python train.py --num_hidden_layers=11 --hidden_size=320 --n_experts=64 --experts_per_token=4 --d_expert=176 --d_shared_expert=384 --hidden_act="squared_relu" --moe_layers=[2, 4, 6, 8, 10] --router_score="softmax" --normalize_top_k=false --routed_scale=1.0 --balance_loss=0.00238 --balance_bias=false --router_noise=0.3 --router_cosine_scale=20.0 --init_std_router=0.0316 --lr_router=0.000469 --vocab_size=8192 --norm="layernorm" --norm_eps=1e-06 --tie_word_embeddings=false --optimizer="muon_variant" --learning_rate=0.017 --beta1=0.93 --batch_tokens=[65536, 131072, 196608] --max_seq_len=256 --train_tokens=429100000 --max_steps=3413 --dataset="wikipedia_en"
Below are experts of layer 4 (counted from 0) of a mixture-of-experts language model. Rows are named router (the router's row for the expert), up (a neuron's input weights, with its number) and show model dimensions 160-199. Each number is 128 + 24 x the weight over its row's rms, rounded and kept within 0 to 255. Numbers have three digits each.
After each expert's rows: a language model's description of what the expert responds to. This comes from a sample of Wikipedia text that the model never trained on.

# expert 55
router:117098146112139071136104116119147161124100135119184115140130141134111141137162090175130121103134126117128115121136171086
up0:130151140168161145111134128119124146110128090107138129159149158117138139133122145134180145103113106118137142159150140140
up1:185129123156150146087101124121101145110174127169129098103099135133198146113169121122152105130131123127128168165109138147
up2:147163144107090130170142115101152146092137138135109151119128087102140135138122111115089087150088120129136102128140133124
up3:122102128136151087126119064093145115122134130167119110114116137127134118141142130129121151101114116123127112140138111124
up4:098134088129123103139144101126105132151144158109104123128123128141124100131125189114132086094130097119076152166132151128
up5:107136135131158145125139122158129089145123146153170087159156122081123131136121146110138130109101148124137132107153099141
up6:121163141175112109147115115143137153135097130098154148117112092129170089111120140144102142127128108158156157131124106143
up7:160134111114116124125101120117116173128126144140150158147100108145135122100088138152125147104152107114132091115151102129
up8:116115126091163160134130089144149154146105145155141168105102142091096134105148179141132163095140105134149153123155136104
Description: Short letter pieces inside people's surnames and given names after an initial capital, e.g. L-ar-sson, Jab-l-onski, C-urt-is, Charl-ie.

# expert 30
router:177125108131143132163113160085101139175104135114107104109124123112133101108104128135131132157142156131123214175158108132
up1:111145160119172139107094107149170122126111128102105123154090143123151127121119133128138121130166161094148187128123153121
up2:155136074126103116142095116132151123138143122121135142136142137123118118172130150086101135105139146132103151154171132157
up3:134130130105134079138182142123093131144106087124163178127146147145139160108139144114128151126119145142097099136163158170
up4:129109115092136133101111093109112136083126115123123109111137113134147086143133173141131129103156135123124086145156126149
up5:121118135137133175100156078133146141137111134131149147140115122192119134139128098138166116101120142123139141111154130146
up6:131119132094100126113104123135137102105121072125123104141157149138163129131148147144148127076146109137075158154105121097
up7:108135144090087118119134096112125148129187171086150119108157113135108146134122136108124087119128128139152098077082100132
up8:113107155145149123107139115131098152109131128133142142136133110126105141148143080142097148101093126150135134121120148135
up9:141157125131152167097137134136119172110128123127080106072086185145142138097198112107140123158101109141159121122164096145
Description: Prepositions, auxiliaries and sentence-opening adverbials after a period or comma, such as after, through, since, despite, has, and verb endings.

# expert 8
router:123139109126119112105082120103131096104162123137097144143125082140158157147128128141102167138098134134118146113119155123
up0:181114150125124161104133152166155112095128117134172161159118122136105138157152153196102101122124121094123138145154080079
up1:077153095150121137133102133155153127123133088152089140124140128120148153115101078112134141127157119145131189121152138154
up2:132125156100090114130151137158123152129113124120119134124133152109122096183133152120087158113084110144158187127128143102
up3:187126137109108131095111074131137124140133108126141122051175129150159135141133114113092126130159125095124144124166143143
up4:129141107167105118158163144146155088091131073126112148140132096119100126119174125093148133126148093115121151130111124129
up5:095096151157177118110086093167157136121119132144146150096081147142109138165147120099114114105115129109159138103103139151
up6:135188101127152096079112091106177128114108129143158151152090195132133088105132112154061125114104123128108140117099126154
up7:129151130139136107152127131108168107111160115150138105118148123139143155137150159101139116075105120148154200152156107123
up8:119091127125125077168152172139136130127112109120077144095118120151103096119101179149154120143108170132149122136135119172
Description: Nouns after "the" that name a direction, side or part and usually take "of", such as right, north, end, beginning, front.

# expert 9
router:147147116107163098115106114123118182100196132112146167131129169101119130114092132140125155124092136161122092128149100102
up0:102158177148137154109133126102057120107085144105142119119146122101159166173112118084146106164110156124095162123144101126
up1:088156152153159144139148176160121100139123165076115128117136079111124132115141158088148132109144141139115155174135166101
up2:142148143145125118104152110124062123155121146100134135110098122097124130133133152156157082156113148141143124092121118152
up3:102105111151173090098134097102092101157135140133103111135115102114127134125126119128127106134107134115083118165138085098
up4:164155135152090148111175155106141097110157117152142109140114114148131140151115123127132122164098097143106109086179129114
up5:097130114110159121105120126133157125146169136164128152169129104106124145139134152136124131116095129154129123118056113136
up6:136108096138145149126136108134104127111155108129086139114124187115107132152138158106119177180169124148144118152155151103
up7:141122173138132125139171145166097141085147110083131107118126087136103115115137157107182086086107089140158142140163127137
up8:125098140132148112123138154132127133120112138113116164115104085152092122140116131128146120134163130166116130121130123155
Description: Word-initial consonant clusters such as cl, sc, gl, fl and lone c, often in headings and taxonomy: Climate, Discography, sub-clade.

# expert 16
router:110103142129109114127175123147124101121141125137166122141164140167138136137130141156106104112131144149145116131107125131
up1:122133121174175130157129152146080119105110138138120120117103141156094152176109129136123150116133123154205133179136083112
up2:162115143137120171123101147135124133101138147104170152137155127120097109149140126133139166107168094124125109139097108132
up3:121113155102125167147110151132157129125108110158126101102074114135147163114137132098100135153142144130175114084149151076
up4:138085129123114146166161136140126123107154147190145110129104127107151134132127136137117112126085127104116125109167127121
up5:178105146122164129098158132113092128102105151136144103101143109187122151069090125070092085142123109121132155119122157157
up6:120150082137149130104099164147104099147123115099170132124122139135084188129152179125128094120151133130136087118098182127
up7:118130118127120089101109092100126130131115137111116144135096147138144132128185119166151136115093116140147153163148155108
up8:108115199137153148114117103172109171157124160066138150093115151127140108142090115130098127101142078144121102162122089158
up9:122149132138096126151097163105130108122114158144122101110122129136145134119088151095153125122110113132065086157124137119
Description: Commas, and, &, and initial letters inside lists of personal names and credits, e.g. Chen, Hao; Frank J. and Joyce.

# expert 63
router:080118141130127142119077172102130141146126165138122098157124160161120195141142091119146104140117110146125123122156152127
up36:088112136139069107119179123091094127096113110138140137166129104081118125193152183122140153141091120161120122060135058140
up37:080118104122146105119143129133165133112129151144120147122088127110142108117140155119069115110107107139062112112134129090
up38:134106092119116079131104134145117105149130121165113127099139096161170145122182108094111147141082095087127114143093157133
up39:134137115116129130098139117148095137126162141100088117132132113162073151129105118139103120164150113185118146109131156108
up40:132138091134132140161156094163115107114146124082111133149139106093183144147148095148124159086095142111152079129125159142
up41:155159145092168097084118173096128136143115164140131113115109138140117151162153111106058151122155165147148099127115108130
up42:093129123157146089181166098126107112093175154108116149125137149132128127139132157163120155105114114163144105144183107128
up43:122130115145129145134124177110078154117072084099171126113156131130165112077118091116146127105132153121118096107181121051
up44:094120121104127112134134140137102124135131120107164172130120130155123149137176112106138186153117131138129166139154131141
Description: Sports-article tokens like under in under-21, FC, UEFA, League, member of the, scores and years in results tables.

# expert 47
router:129131151154135160099135157139177155148173130132125098148130118096096113141154104144124116101141100115131120134089137129
up0:127139120129159139115129118144179142094115140151118133169139146082137113130113117133135157159096166153104115112084171115
up1:141154103106146147072121168106133114086118103133133116100132091148137125095134150131109107143133119075090151069133168081
up2:120116100138114129118147130106089149139149149090150121091138117145166137160145148130167107133106160096129155141119124128
up3:187121093103158169139154108157126152117136141124164092108165119106076113142106129130087144155131099135132153139172134156
up4:150176168105114158129113093185135084118110061139158140136089144137115122101101134087118099166150119128157192107131170135
up5:120098129129147111122082138124127082147162120133154149155121101135102133134185110127103107152153139107094127095123109138
up6:107168114160171154137144120141124110165137097121093172107151156134137125158140145124151106157154145143122111138160114128
up7:093088100167142104126166106135128160141114157128138088141130108157118079122091098108082106169156140141134151152179137196
up8:110147105136120132099102131139131125114152161120173123200129145188149104137131100133105097130125147164138132154133116146
Description: Pieces inside foreign, Latin and taxonomic names, often after an initial capital, like Mat, in, et, ast: matutumensis, Sertularella, Ecclesiastical.

# expert 38
router:093141127116159163086134094124122074093134082127147130115127180171140143131119119109117160128064102123125152146119143131
up1:150089160160158126136121102137102153124122135054102106118101161114166098140088106120143165143143096159133139106158084147
up2:074153135132128171159130169116137154119118139154132131097111137130136115105122134120161118131137119113139127063144100088
up3:095145133141095113065138115103105100139124165105115113152063111118068131108131149105103118125134099149119143090144159154
up4:113082087169120112129125134132099090086121133109117143119135104164117143124155115135140134104103128135132118090141124119
up5:134112097107149153125074171081122111132119080157117159109164098156147122103115152125122125129129173125114117120077115105
up6:128163150119145146123130135122140163146109132122142111115110143133118109117126128083104151081121154114114135135167130133
up7:108110162143134114129103159148096117108120091150095124101158196112147138129071110170134073109128157140117100180157115147
up8:154148147100091116177133109123140140128144130158151155133161143118174117188109144141156117132131108124118143103130133139
up9:133097084121135147105164113169126133123107111172125164130157113115137151150140102128151153099142143129183128142079130146
Description: Number words, ordinals and quantifiers before a counted noun, such as first three albums, won two races, several, many.

# expert 33
router:141131115171129106160122097156118158162098184139165119146171147152156112152149109170077135089137088113133125090121130136
up1:086169141120160144163154116150113148095085150110122088095130120099130120113145115139108091162132146149115146139131114111
up2:119140102103129164127170078158162166099162120142098087131100167116080152142138086176108152127154135135126176116109135168
up3:145116148142121112121164108134141139118177147128167129121099133102132091140144172125121125148133110129133128148106116147
up4:131117135144123147140146113134148157129137115120123078113124096099144109142102142100169090126114099136105108188140099133
up5:129124110130111125140107138174115161143098187124130141107125137120127107111150114111160112147122110150109093103141129146
up6:146135119124129107113122134144162160099136115151118110166114145144130122154115112111190124093131145159101128133081124097
up7:134088118128102138197110138143127126063181137096107094094093146142114130130157104127105086108069120110164154115155136096
up8:123181100100162138138116106108094081158111148120118169160106153111126152123126153128143109121131152158114104188128120126
up9:124114142182083139162102136122152101134146129151139137135123108141104127143111120129114124117153127170087168162114155101
Description: The word The beginning titles of works in lists and tables, plus sentence-ending periods, list-number periods and initials like J.

# expert 24
router:149112103131125117143142137102138156135101116142146139082117182117153138094170171134091089133094107125149136149130115151
up0:140101127151117114141146136167128121138142125121115134155121087107086196182113132149116128131149145133163120194148082147
up1:174158152144100117131112137121087128135125112117114146135177093137163130150168136146088132139132137096138077146117092098
up2:098103168144111081139113116147110100115118133100149105165125126116129143128148118130157166123166168130160117128179143141
up3:160135109166120078153135152138140137121094149120062150097109099105103138109093125134122182148110127137121108178132147152
up4:131155093115110137123153137168168102112167149081106091127145121130153130124085094116143157144118140152175141150105095099
up5:098148121112121099131137130118186166140111129141119127143135116139145120143136128129116146104132135119095140184133097160
up6:131150190093121132118138090118135104168165165070136143129121108141116135106154134131136100116094138174131114095128122136
up7:116135136117120161160135118114083137164107139113128147168136109128081133139159118138166109149104139127158124126125128133
up8:151142110141158106106154090133124137137130119124088102157121145133159158124157127112119154125143141108125114113116136129
Description: Capitalized sentence openers and pronouns such as He, This, She, opening quotes, and letters inside acronyms like DAIS, VOIP, UNESCO.

# expert 36
router:132121136158102118120131112137110149115124161138122133137165126148170166091116125144147143187111118117121147127123118139
up1:148108095144157122161139108134154136137167140135110111096072147142115157148128113125135122152101113091074110158141097137
up2:106154122126118137125155118145122132110078144069135182114133059145140186109113138100114119148105106168137151156122107162
up3:094150168123173119120123153152129126111120130121122137142092137144149102132145147139141126100122137139125104133183121149
up4:150100083166114160135146145111140114114132116126115115113180126161135150148098142139093095166111173105129123096103153128
up5:127153147135124155141126128074148139123175108103159183126119136138140130121120172157132112140127097078099122135102132161
up6:110136102085118180116111140154135141119122138119135191097115145136155146085126155165096068134158137113158162137131135160
up7:118142132130146132158153148133125097120157092124112141081100129135110188104069123121156104114094148117060149100119146104
up8:116172125180109115166116146081143138164141135135127133085088191134168118092163138127090124127124120103101143148102121172
up9:142146107129123152131128173109125145121142147105156125116112110125128167100155162088138142123117140122145101094097122162
Description: Articles and quantifiers starting noun phrases, such as the, most, many, some, especially in census prose and table headers like | Year.

# expert 12
router:094152173107125125113141098107077143154111156128074114126149101150093137141133108128147103130105093112141120094110145175
up0:191137061114112112105143127134131145122129114189140139097076117118130116126088136123150100076124129135140143111115096140
up1:139098138144149164128187154132157120110126137137134118132127124131118107120080153127163104143123119113128129127104083141
up2:084089112142125133109146181134130145147156154118133111084117175154166157128089104121139135097084141123121137140149095084
up3:122133135114139106128145124116091127106126134125139134115121147142133139130112197144109127128097102168121151147137099144
up4:129095079136153108117144112130116109097129063115138104119138123121110158106120139139121088132151136150148151137155141119
up5:119142101143148141077133094132139095163119125150096144131141083138115136151144122120151132138082073166114102124088121106
up6:089150144070077134201121105095118111094135163077181169150097128133117131107125102123079090125116109123142122116101128169
up7:132089176125073081164154124106157114144152112120106122068103099126128097077117089127097131146117100080123120122136143152
up8:115119148103122101161147147145116143167124114136126121138117105155146145135096127113155140138133161129132121129146113126
Description: Common English first names and surname pieces in lists, plus by and of linking works or rulers to names, as in William, by, of Italy.

# expert 18
router:119133148130138150137171143119118109126094133129102101157093166135150160152119095089127154128154117120150093138170142109
up0:130123101152098152112115123109097167103146119133133143104161156117134136168161153153141134129163092096133166142172142159
up1:155148127161098165096156114135137172145115108078119115078112125139123139118144145119173143067110125085172144122137123118
up2:134086076142097124102122129106145133120129138114124179110113135154107151148128145084127141146123123158122089168144122087
up3:128112113116125117144138097110090111129144113155161139134111121126121082093144141144109110082135144079155131105142103144
up4:104075122103157133160120098108137141168132125102111112150157138114134141117167117109077114112140132143124149134130077137
up5:126131113142154115139138132107150172134118114152129092112132134140134102142086160139162109149134115142118171146149140157
up6:154130149103121134131100100113093143089120126136141131122132148082135136118091131098160123088152101162092119161110081121
up7:159117109110152089177111136126142101151104136081122179140120158083101154144104103127112133124140092096090119130098118118
up8:118156138129130159158115132120124088148148132149160137139096118139150132129120137143109146123159109158142106176142117112
Description: Word-initial pieces like cons, un, inter, pre, byte fragments of Chinese or Japanese characters, and infobox labels such as University of, Website.

# expert 45
router:092104118162113172130156117123090108106092107136120101138152138147115165155112114138188108093123165108085090114113080133
up0:123118096126141117105169110135113110156144108102206121121142097145123160160112118132122088073119091109146152129103107150
up1:141142128161161118112108140114085098116149089145147143108071158105112109098098137116163107161158127124147076145126120123
up2:134106103152079087160132114154152135109098112114128125127155149177164123132166112104113123143159127155129119106119141112
up3:155123127167143127148126080121134128120119121158170109119132131122149099124114124129174094101120157088127145118123121122
up4:150143125123100126175135146100140097129136147142165087132139146110085130120148130131134124132098124133094112137137159101
up5:150118169113149126133104161129114101113125136111149123127123190169143114128137124127130146135128143140118147136153151128
up6:126129115137098098111107078197130125103129134169191148099099137113136141108142127099110171109138169175153155103147147132
up7:134112132130132150181123103114178119177118118163123135137093080153101112106135133128118153137127103123095183162141089111
up8:137131156135146096117177127127182089106138103145159078114113105085128111128131165130117120107133095115147156072120121145
Description: Line breaks, dashes and pipes opening new infobox fields or table rows: - Born:, - Country:, - Location, leading |.

# expert 17
router:132110172122093096165115143127116129138115075103148125159096155134108139097145151136121137130133104103129126157130137133
up0:115139126096094111119089089129125122088134151155159119088090071166177162095116095089082145098165116117151153137163129131
up1:126133106097125145125117149096146105118134099101173136100071142127150103124133110153131157070115104149110125147112084137
up2:126132126092099095123155161100102129128152111113125123129144084160132131164129138097103170131181076089109192156141110136
up3:127143096158136119160110117139110120136118106123109130166106155101133094103131091145088114083165156127137125146108135112
up4:094125111114114127129112139117138137119146140115165141141157137131142137157116101141113123096168143095122035085129116104
up5:102122112130135159117166120105171106106110071109145172135147114172136140142158155162152140141138145120110175112118167133
up6:124074080136120133150200108141176108109130126169119159151187078145125154123129142090146119161137094129135097147130108174
up7:111102149185119125141137129151115141114152137117146148098149140107114158116095148103132137152123071171084134147132165064
up8:177100116158126168121142143143100079107132089150150152123131114109114166125085117108172124132121090118157135155119086134
Description: Heading markers (==, ===, ====) and the break after a title line, plus capitalized place-name starts like Ettumanoor or New Augusta.

# expert 25
router:155133174162142118163125131101089114121129164103141141135166098159127139135130193106122132082125110152134107124129124132
up0:193168124125117122096103090119153153132112101126141103094161147121189099077109148127113113163152078128136139176118109102
up1:118175143125120110135131117145105148134071079098122133154148131171119141141128089105120153211118142116116105162124157163
up2:135137132156100125126126109149092112135116153126157145172099168085098134118093146117110133107120122132138153144142102112
up3:089180106119109116136137076097125150132119152093115114122077124127131116135120118144124128127136113125188136188094170100
up4:159121153090066127114150147117095118187120124140163086172150113104140106125157175139120139133111113106105179155157127113
up5:165126131146164135161115123089183105127104128148101148120082135122139121110102114094150158118154123153161113183152060159
up6:119100142121139128159141152130124150140148118130103110113109106142143112127099119107122129149063113164130132073118157107
up7:099129148089109123104070160125113151117087101098147091143118108140118150144153132144143114113134105124135112132135133153
up8:118107099155155142117111118137134166151185137123145117125130141143142131158128128143147129129140152140070160128140128128
Description: The words and, or, but, then and also joining adjectives, nouns or clauses in prose, e.g. practical and fundraising, control and distribute.

# expert 31
router:147151188134105087129123132110167134125104109094142119100109123114114130130112129112168123133141142143169179101127144137
up0:083129080108082176096105123108114136114115079092147144107143138118129119134115137083136124115127121143082141151137112114
up1:189157145116133116112140124121098125120131164118145100119135120125147131138100135158180145149143104115132172122121111134
up2:098141161103156105133086127169110143138174116129135143134121119176124114114120154076187105108140117135146136137116156112
up3:132157109123125148109107132089136112150109128143096103165147126132096129158117125134131142139153115144115145097090118071
up4:101138125090128076167138176097099145117089119098116154106076156111103132110125130185116116085119091161119084127124129141
up5:129130132145122152150132118089122115142119105102096082146133118146157157157109093094149143150146120126115156117108128146
up6:143147155098121122159151128126131158198161146139113158095125135193115123149135117142107100152139148130108092135153124126
up7:128131142138110139157134154164144130125152122140179110137127074129126142157134160154150090145124118131132121087104125136
up8:108105153135083138146137113149122130109119130115124133130155108128111135144098115099120113175122137111139170111113171132
Description: Word-internal fragments inside Spanish, Portuguese or other foreign proper names and Latin words, like Univers-id-ad, Indra-j-it, Minne-ap-olis.

# expert 6
router:131129141136148080135129156086098120160130156121139090159101116104173110126098120113108147090110131098149173166147102115
up1:104145141110141154113132099138162104107157138092125126105123108119126095157160133123127081141116178116156126122141098116
up2:155130145160127136118123153141146135100100120134064153140192111112103129154066151117122148080142187153126132107140115111
up3:116105152141116120147126109107120104129093118142131115138153140129128149128126124190132131110089171122094110143142128098
up4:110178115091133114121123115137105111156108101130103152143093121131161124138069098187154133145111153138142148173192156144
up5:126078134112136169112160126113126154152132133127106164127129123133096097122176135122159129101122085154131103136133139162
up6:179170104105126126095116166155116122181091155153125132156108142121118113067116121099122057184147149121170109172116114113
up7:162167126127112092111129143176143103135085180106090118124141170166102125130132144141109168138090148095162184123131148162
up8:120122136175129111123112107129131136156140080148148138122110115097138139124145111152156125179164131149123110159161127092
up9:130123146156092108134134110098103157113111124149166139155139189133147113106155115127105123115125177134121129120070151145
Description: Forms of be right after a subject, plus the predicate start or participle following it, such as was, is a, were, being, designed.

# expert 23
router:111111126131108184093129128143136096134121090142113113151099134142117103110085126122188118140115176146121069118140118136
up36:135118138134178111142163109113162067146127140126161117127106094151118121154100089165120153142063142136080131114132155109
up37:143167104135125090144133119145120143120160107104112100153170111171153096168152118126167156116142159170125115142118141171
up38:105138116122120125134152095161149101123154105128122106165101089100144111143145119116115113120071176070118093118145105104
up39:140093133171073105151098113143092136145114117169099107135140130159107159124102163175093154108132139102119135079107141101
up40:156099120140103164179116148053088158130139151108127140089120091125144123166135123116132095123148105166156137179110116144
up41:121130099097128119121114113154149113109083122099139150149150119111166183134134136157136094140149135160114096135096159139
up42:137138098140091133143157145154091129103107150136107105102141139119114114120128123165109151152159093154186163114122117155
up43:154118138131145120139143105144119128101125107147121149116116145121160142141102111134084106145151108168147138108121105120
up44:151112138127093139127138148169091119176139096104131084117112127115158071120111122119130124148090098094136109101101095092
Description: Short pieces inside or starting words such as re, res, per, be, az, including albeit, misbehaviour, averaged, and Cyrillic or transliterated names.

# expert 21
router:143102104118149118103118111151186143157103103151167143126153144137150094131134189124084151137165114118135171112155153156
up0:150138135101106128112105113134128116175156159119139115128122138093090132132150155099103135097116129120136132158118128094
up1:136102116086127149071165102143124141136161115129141140144158136135111119123148124145133096061113094151133122087100113123
up2:140115109149157114119128126102119164141125120129157118152176158181153175149176120126105124128175146155126117138119130134
up3:121152131154135156111134093140157140158137168111151120085111110145120153114126169135133116118111125151121131142142116108
up4:147114111096150145093160136127098129161120139160166135118114116166124107116100110137161137138129171159155161114105112163
up5:127119120127142176110078120136167115171140096102108130107159106112129135139119116145096088109138146130136101159156116154
up6:104144070159096135129119090116141103126153091151113150146148134119112157125071144149100132117132193109133114174115125102
up7:129153112098130095097174143130114157121108131124109154117134156107141118184137151120161124088169076129115128132099135163
up8:174140099144204151113164156157131125114126117136122125135157110123138111153121167147146115132090106141144161117124137127
Description: Line breaks right after section headings like History or Background, and topic nouns such as film, album, song, band, law.

# expert 50
router:097122130148108081104117103105143132116081101127100158133141121121116108097128119120112139117145153128103138128142129153
up0:070152128154125104134120075163147144157094108167179121172163134084175137099087151113117131079119101105110116147133160136
up1:110119152124154079134134139097118136090115153151142152084150128076134104132169112117123129153146124115120084150176155159
up2:135109140131103091109144114139118148149112125087127133120167172153161130119092138127134089129103145106128145109107132128
up3:121123127136118106133147118128116129126132110156072153111120122150172119150114098164134135092143152113104149138110140179
up4:127154098143092164132134137154126127138071143131135135119116032123176103135173089090137143134115143128141147184122074142
up5:114174112094136114134106112092140132120080148144151088103118108125129152110153162141124118089132102075102161148115105099
up6:150158100085143146141136160078136145172130148152169159131150153053100136162118149140113106133099098118135129127115130173
up7:201160109122156118142131082090113121114098113139150135167078125151105132134101118125095128130147135084129131076125121079
up8:121112091153106119152108140118142116132116139085131171122118089128143175125105113142137094179127111144157109126052131166
Description: Pieces and words of place, regional and ethnic names, such as San, South, Roman, Arab, Sahar-an, Pan-ama, B-angl-adeshi.

# expert 54
router:119128153167153098132117122106110075177118127128152095129111124136123084082123087166165108121147159147077121115100119153
up0:145157173118132101156146117138127158132148141133135110099095091130118117117165104100147141136140156150155101133132096134
up1:143137149104126129116151160140156185120136126124134119145132087107097094106117135129087135115116111151099100144118104171
up2:123096108094142127110144105138117153154120126149145122095146143094103124145126104110121106124148140193133123132147108172
up3:146168105110126165096165120122135114114151123129109086124132148097149107132149196121094121100122135109081110112138120102
up4:174102166099127131148153176187104147117149150135108121139102100134124119134138119136120139148096107136071115119101169112
up5:096132099124153135109071101126137091103162093095168125123160122092164142182140140104131167086093151162115133111119131102
up6:117166106115165146121137155123137091109108100090079116142087127091147152127149131134124148111127126131124144128122108151
up7:130147137145137148123149122131175123098135101145151148114103147110120114134110119119147128110118119086117141111123154091
up8:090127152150082156114143144125124119125130139129111146124097180122141110156159170162124119148104146130178165122112114103
Description: Year digits after in or a date, and place names after a comma, such as 2014, New York, Ohio, 20th century, United States.

# expert 20
router:110142128144135104138102100110152171137111131133135137127145103070113113166111153152096173136117109139149157155125131128
up0:150104129089121107130109175113119111131131094115115127141144137151141144158159169140100158127096141104139120088120119113
up1:172162126129126121145115128153106112115163182119116114118147108126088125118155074109139114153150143140151133123103134125
up2:070147126184167140138158153140146113103117138120109142127093130121104113125135176144126132124072149119128069105201132168
up3:082153113111094123118119088087140082114108128140120134136135134103114125107113108168137140119158106128138109133169113143
up4:124148147104135163165142130065135116188143131138087153114107105105100120133134132128187136115138125096123134136137126157
up5:107110172142106107137138123155083131106129134146086120147153118160159162115129149155143119108165122127145116141134133123
up6:113173166113153099111121071121121133099114159161117117140101114126115115144148114099094131119145148144136142111112092145
up7:107098113116172105115125116130108143143111158133120111068094142111152126135139090113123123154145131148119102146117147128
up8:159141099156079159121141125129150137160146168151141108170136150121106153102156126139121128090068163122115137126161123179
Description: Consonant-cluster or vowel pieces inside ordinary English words, such as m-ir-acle, ir-regularities, pl-ume, withd-raw, after his, of or similar.

# expert 60
router:142099096149128148156133132071120107165147147114118150140115111147132094105110136106092129151100171145115148153165067090
up1:171132100149130133138082147147154145110087135123130141135134112108128126115123152159160090112158128110103077111173079161
up2:118153115127112063116132117143125124145131120186130112082135104128131116115124131117149107137131129157084124126109172123
up3:164130129175114088169141113177163147140089125108150104167103133105113134165148125151101127079144100134136143174146138147
up4:113096122162144144139083108110120139190143130103119158135123141155134137102089143126089158118141077118120174153127121108
up5:071137127137105133142122125137082127137110117104147085107103166144132130168150129119142080106126123112152153118126129121
up6:147082135123086118125109125115156113121154129168126128141101098138099099124098127143140126133104153125125129132140112055
up7:158092118172102132114161083172144093140136195106128157089134103113131134118151148171129118144160148124127126124138118074
up8:141079126124152103145127138133165147147123123154127086154139156131125072138113147162094093154141097107097151145136120138
up9:143156152100147111114146092153129144138131140110122143105116169102120129144150130117142126135114130143142110149131136201
Description: Content verbs and particles following to, had, would or a subject, in narrative text, such as take, had, made, became, started, into.

# expert 43
router:102113107105138130159146143160142104078093177138135131122112111078137125141137123137156140077182181094156106136149123151
up0:136138113132149109114171138141111137115149174107162104145137100128110122140111109110072126149135126116133149153154117122
up1:121092159102135152116131133097140130105137126108138116117124136146144171115090132136091162112133126108116073130133155132
up2:120091114122155146158097146114119148167144130146167110123131119187093126122142132141157120139131114139094131082164114141
up3:167140123131191196151111126131126141134116127119097106118130107138147110141132104147086116124145176095110139138142171136
up4:111142103106105124107100112148113156093173112156126120150098136106120097125131144102094120077135106158153118112158091127
up5:118134131157127140104123138157152142129130109082142118149155129173125090137108127132121105123145140111105126122142117100
up6:194094138112119158169161139149103118154081061130122128139111093138147094127122177143106116197120153151146126152138067124
up7:154126117102125114124104124069144142113147138114132118167139132082138125123085118124114144160097147158089155121091113152
up8:148120129139143129135176127154115185146155143102125136148138120139146106098138100085129147160172140179122119128078108135
Description: Second-syllable pieces after an initial consonant, in names and ordinary words, e.g. S-id-greaves, s-id-elines, Av-eng-ers, s-ing-les.

# expert 34
router:125139143081086140093163141134135133147093108166169094118153143172154089129134106097159153085130146094121143092150148126
up0:143118137108133118119142128113094106105115092155152150115110150114145147136110125127122151152122142113153150124080120150
up1:124148115121116107162128155169154132112113170118090161124136158112177120109084146113126155179102083136110146110131142117
up2:102174116144136135121167123170161137169074154128155129129127112138140104107125148102116108148124123114153136122134150147
up3:105119105138121131154135101153196154063114110147121150101160125132064168115093092140138114137120151121118109156125109133
up4:143093150119106140116107146152132104135161120153091115130099132108120140110131108149103111120125074159175135094122107140
up5:144119122161103099144135122172146127121101131124160090104106123112149136148133091119133111109151116086137141077150111137
up6:128063133126091143135126110071168122138151134127127179108123144105146105074176150154152104149154103127157135138110134100
up7:106139149139178108159074107118134151122087137115090188098121158134137151146113139058115119183129114089167122123129125092
up8:103121116148161102108102141165121103072133139103109125116120140078149145118158127129122162130100126136137119157123123103
Description: Closing = of article titles and nationality or sport words in short biography openings, e.g. American football, Russian politician, (born.

# expert 37
router:145119130087134108141106137129093130090145152143101100170141089139151078104134141161147136162159137147145168125112127091
up0:174088150106091100102124106087140151094127178104111135178145169109133127168143133148147141084085146140134077124133120104
up1:152158137158155167138094096129156134172134134153115129162106138156163117144137117099141082091134089165117133113102137135
up2:148133113115151127152109126132096100125151125117134162179171117148176131122143144141093117096133162111112109108162073112
up3:127151116137097134106131168137141147102090163109079154179128175095095113096147125100136082140134118129097124127154134156
up4:147094149141117132127121137149078106142145139111159167126149156103134151105122138126121120158170116140092137152135128131
up5:145094076074099156114134115109135116109107131106111182111142132121153090100135139142164132146084137125180144104142137116
up6:114146153129132143172164094116138163111114159114147138122118112133137156127180127113137126106142137099126186126152089126
up7:109092111160155083115159115165091124132172118152113175124153162105128162120136122126097149131123171105174147138098107114
up8:115125142132111159135141096113130088129097092141141107114125168119133140179126169114132153113178166101134167125084083113
Description: Middle pieces of technical or biomedical words (metall-icity, DNA-binding, minerals), dollar signs in math, and adverbs like later and earlier.